From a checkpoint of a small mixture-of-experts model trained on Wikipedia: 160 experts in each of 9 layers, a variant of SOAP for the experts.
Below are experts of layer 6 (counted from 0) of a mixture-of-experts language model. Rows are named router (the router's row for the expert), down (a neuron's output weights, with its number) and show model dimensions 0-191. Each number is 50 + 10 x the weight over its row's rms, rounded and kept within 0 to 99.
Before each expert's rows: "comes before" lists some tokens at least twice as common just after its tokens as in all text. This comes from a sample of Wikipedia text that the model never trained on. Tokens count by the router's weight.

# expert 74
comes before: ", ", "'", ". ", "\" ", "; ", ") "
router:50 44 61 26 54 47 42 56 24 36 35 44 57 48 41 58 57 46 56 37 69 36 48 53 52 47 50 50 42 49 36 43 57 49 72 36 39 53 44 30 37 47 60 54 54 42 58 62 53 44 55 49 67 50 63 53 54 45 43 46 47 62 57 40 52 39 38 53 55 54 53 69 44 72 46 63 62 61 48 49 42 62 49 64 47 47 44 34 66 51 57 60 46 35 55 42 57 52 56 40 61 28 62 60 51 25 46 48 44 40 38 71 55 56 45 45 41 59 62 68 41 85 40 66 57 57 46 49 51 49 46 46 63 64 40 36 55 42 40 50 62 54 31 42 58 67 39 47 49 60 32 49 53 48 44 34 62 48 44 48 60 59 53 58 49 44 56 56 45 39 49 30 41 47 48 57 46 35 37 53 50 55 55 65 55 41 51 47 34 48 54 47
down0:45 45 38 50 62 36 55 59 33 37 58 46 35 48 72 55 64 66 37 48 43 54 58 41 60 46 52 55 43 50 54 59 54 61 56 51 56 26 55 48 47 52 52 54 49 50 54 56 54 65 38 50 57 57 80 36 56 63 37 40 44 48 42 49 59 46 53 59 59 53 43 68 42 55 63 46 48 49 45 52 62 50 42 58 40 55 66 64 44 49 40 54 65 45 38 54 46 43 47 43 62 45 58 31 36 60 60 58 51 43 78 57 50 52 54 46 53 36 54 59 69 41 53 70 48 58 40 60 75 42 48 48 55 55 43 42 34 60 57 51 62 40 44 65 50 40 38 60 53 50 59 37 49 43 53 41 47 34 56 56 60 59 37 67 51 42 37 47 43 54 76 69 50 60 38 54 53 68 37 56 58 33 72 32 43 50 46 49 42 37 50 55

# expert 159
comes before: ", ", ". ", "\" ", ".", "'", "-"
router:57 42 52 55 51 54 40 51 58 57 42 43 68 63 35 55 68 48 65 21 50 56 39 52 48 46 58 63 51 49 33 64 42 42 54 47 27 46 47 40 50 39 61 45 57 42 50 51 42 50 37 51 50 39 66 53 50 44 46 45 49 54 62 38 49 46 34 49 41 46 53 46 48 54 56 55 43 47 48 52 50 54 47 69 56 33 34 41 67 52 50 57 56 44 40 49 48 44 51 39 58 27 48 57 49 38 48 60 52 44 40 47 65 56 52 42 56 61 63 50 39 54 42 63 45 74 50 64 42 23 38 46 76 54 51 27 37 33 53 48 60 54 43 61 49 52 51 40 63 63 47 61 61 61 46 52 53 54 52 49 83 42 51 55 62 46 55 52 49 48 41 26 47 46 44 49 50 46 29 27 44 50 59 55 42 63 55 38 33 37 28 63
down0:47 72 45 49 64 49 32 47 40 52 41 47 39 48 68 57 49 56 44 47 52 42 60 66 38 39 57 34 42 57 64 49 44 53 45 56 39 54 40 57 58 61 66 50 61 57 54 43 39 46 40 70 63 63 36 53 58 56 49 48 39 56 38 49 57 58 73 66 32 55 43 40 58 62 50 54 49 49 54 50 58 55 35 25 59 50 48 46 55 59 39 46 58 50 43 63 28 58 49 58 43 62 61 46 25 56 36 72 77 45 51 67 56 63 40 42 47 58 35 62 63 49 51 37 45 61 53 51 49 57 47 51 48 31 40 59 63 56 48 40 52 48 59 43 48 38 60 37 54 32 54 54 39 51 30 56 54 59 57 58 59 40 59 72 44 45 41 56 59 49 53 48 45 50 40 66 57 36 62 52 42 38 46 44 45 43 75 52 62 54 41 56

# expert 68
comes before: "s ", "\n\n", "\n", "t ", "\n  ", "ll "
router:48 62 49 31 60 39 39 51 49 45 44 53 78 69 40 60 61 28 50 37 62 48 29 65 33 52 36 55 38 49 44 50 56 44 43 50 30 39 51 47 34 46 62 60 58 50 52 61 48 54 50 53 57 44 48 64 49 46 49 53 42 51 49 27 50 33 41 42 46 31 57 64 30 68 48 43 57 42 48 56 42 56 55 52 45 44 52 50 50 43 56 62 34 51 63 56 47 53 71 45 64 51 60 65 51 49 63 45 52 34 46 52 57 46 30 48 72 41 55 49 40 60 50 50 66 71 46 53 43 57 65 41 66 54 40 38 51 44 56 48 58 57 37 55 60 55 46 55 70 71 41 47 44 55 47 32 56 48 39 50 55 51 66 43 57 33 41 59 51 30 52 45 47 64 57 68 53 47 38 45 36 52 58 62 39 54 46 38 55 37 57 50
down0:49 33 44 63 23 41 45 52 49 53 39 53 60 45 50 26 46 34 44 36 47 61 44 44 45 49 73 51 60 48 55 54 60 47 77 44 50 46 52 46 50 53 38 32 46 38 51 46 40 48 36 42 62 44 45 56 39 57 55 54 55 37 54 50 57 38 51 49 47 40 51 34 72 65 53 64 39 54 44 51 60 69 43 33 61 46 47 42 45 47 49 56 42 44 48 46 39 62 64 61 45 24 60 49 51 37 49 62 42 59 41 53 43 53 50 46 52 56 64 46 45 64 49 55 34 45 31 62 64 50 56 66 29 71 47 52 63 50 52 39 41 53 60 49 59 57 48 47 48 45 64 45 61 44 35 57 64 35 50 46 61 37 50 36 42 56 60 45 43 45 41 45 60 42 48 46 45 55 19 67 55 54 37 56 56 52 62 74 65 60 47 51

# expert 34
comes before: "a ", "been ", "to ", "the ", "in ", "that "
router:45 64 52 40 45 44 31 45 44 48 41 51 67 60 43 57 58 35 64 42 36 47 46 71 34 38 42 69 42 60 17 55 49 50 37 42 48 38 60 49 47 37 53 41 71 45 46 59 57 63 45 58 52 43 44 56 31 57 41 64 40 49 51 47 43 35 43 65 55 48 68 53 54 55 46 45 40 45 34 47 46 66 66 47 35 43 47 34 35 25 61 56 46 34 43 48 47 44 53 51 58 33 35 63 52 48 57 43 47 50 41 64 65 43 45 43 54 39 56 49 42 50 49 56 47 47 48 53 54 32 48 47 59 53 48 46 50 43 39 53 53 52 52 77 40 55 34 65 53 60 42 65 43 38 46 31 60 49 40 58 55 59 56 32 68 49 49 66 47 48 64 45 27 47 44 49 51 47 39 43 55 43 54 73 46 47 43 54 40 54 64 44
down8:36 37 54 55 59 52 60 62 46 48 52 68 52 61 35 64 47 48 56 46 29 48 54 61 35 51 46 52 45 66 41 53 53 30 39 32 64 41 42 65 41 48 54 51 33 58 62 54 57 55 43 36 60 42 45 56 46 54 58 58 43 50 45 40 46 46 53 60 61 71 31 59 58 46 61 57 44 54 47 58 49 51 44 56 68 59 45 52 56 55 56 42 38 54 37 50 61 69 56 60 41 49 54 45 36 66 41 43 52 54 31 49 44 62 52 58 65 50 49 74 37 37 51 49 47 42 52 59 47 47 48 56 39 31 46 64 78 43 61 22 56 30 45 49 35 47 43 61 49 47 34 41 57 50 43 59 43 43 49 39 33 28 39 49 49 52 59 45 59 46 55 76 46 57 43 45 43 57 66 51 50 41 63 61 42 71 57 40 46 58 54 51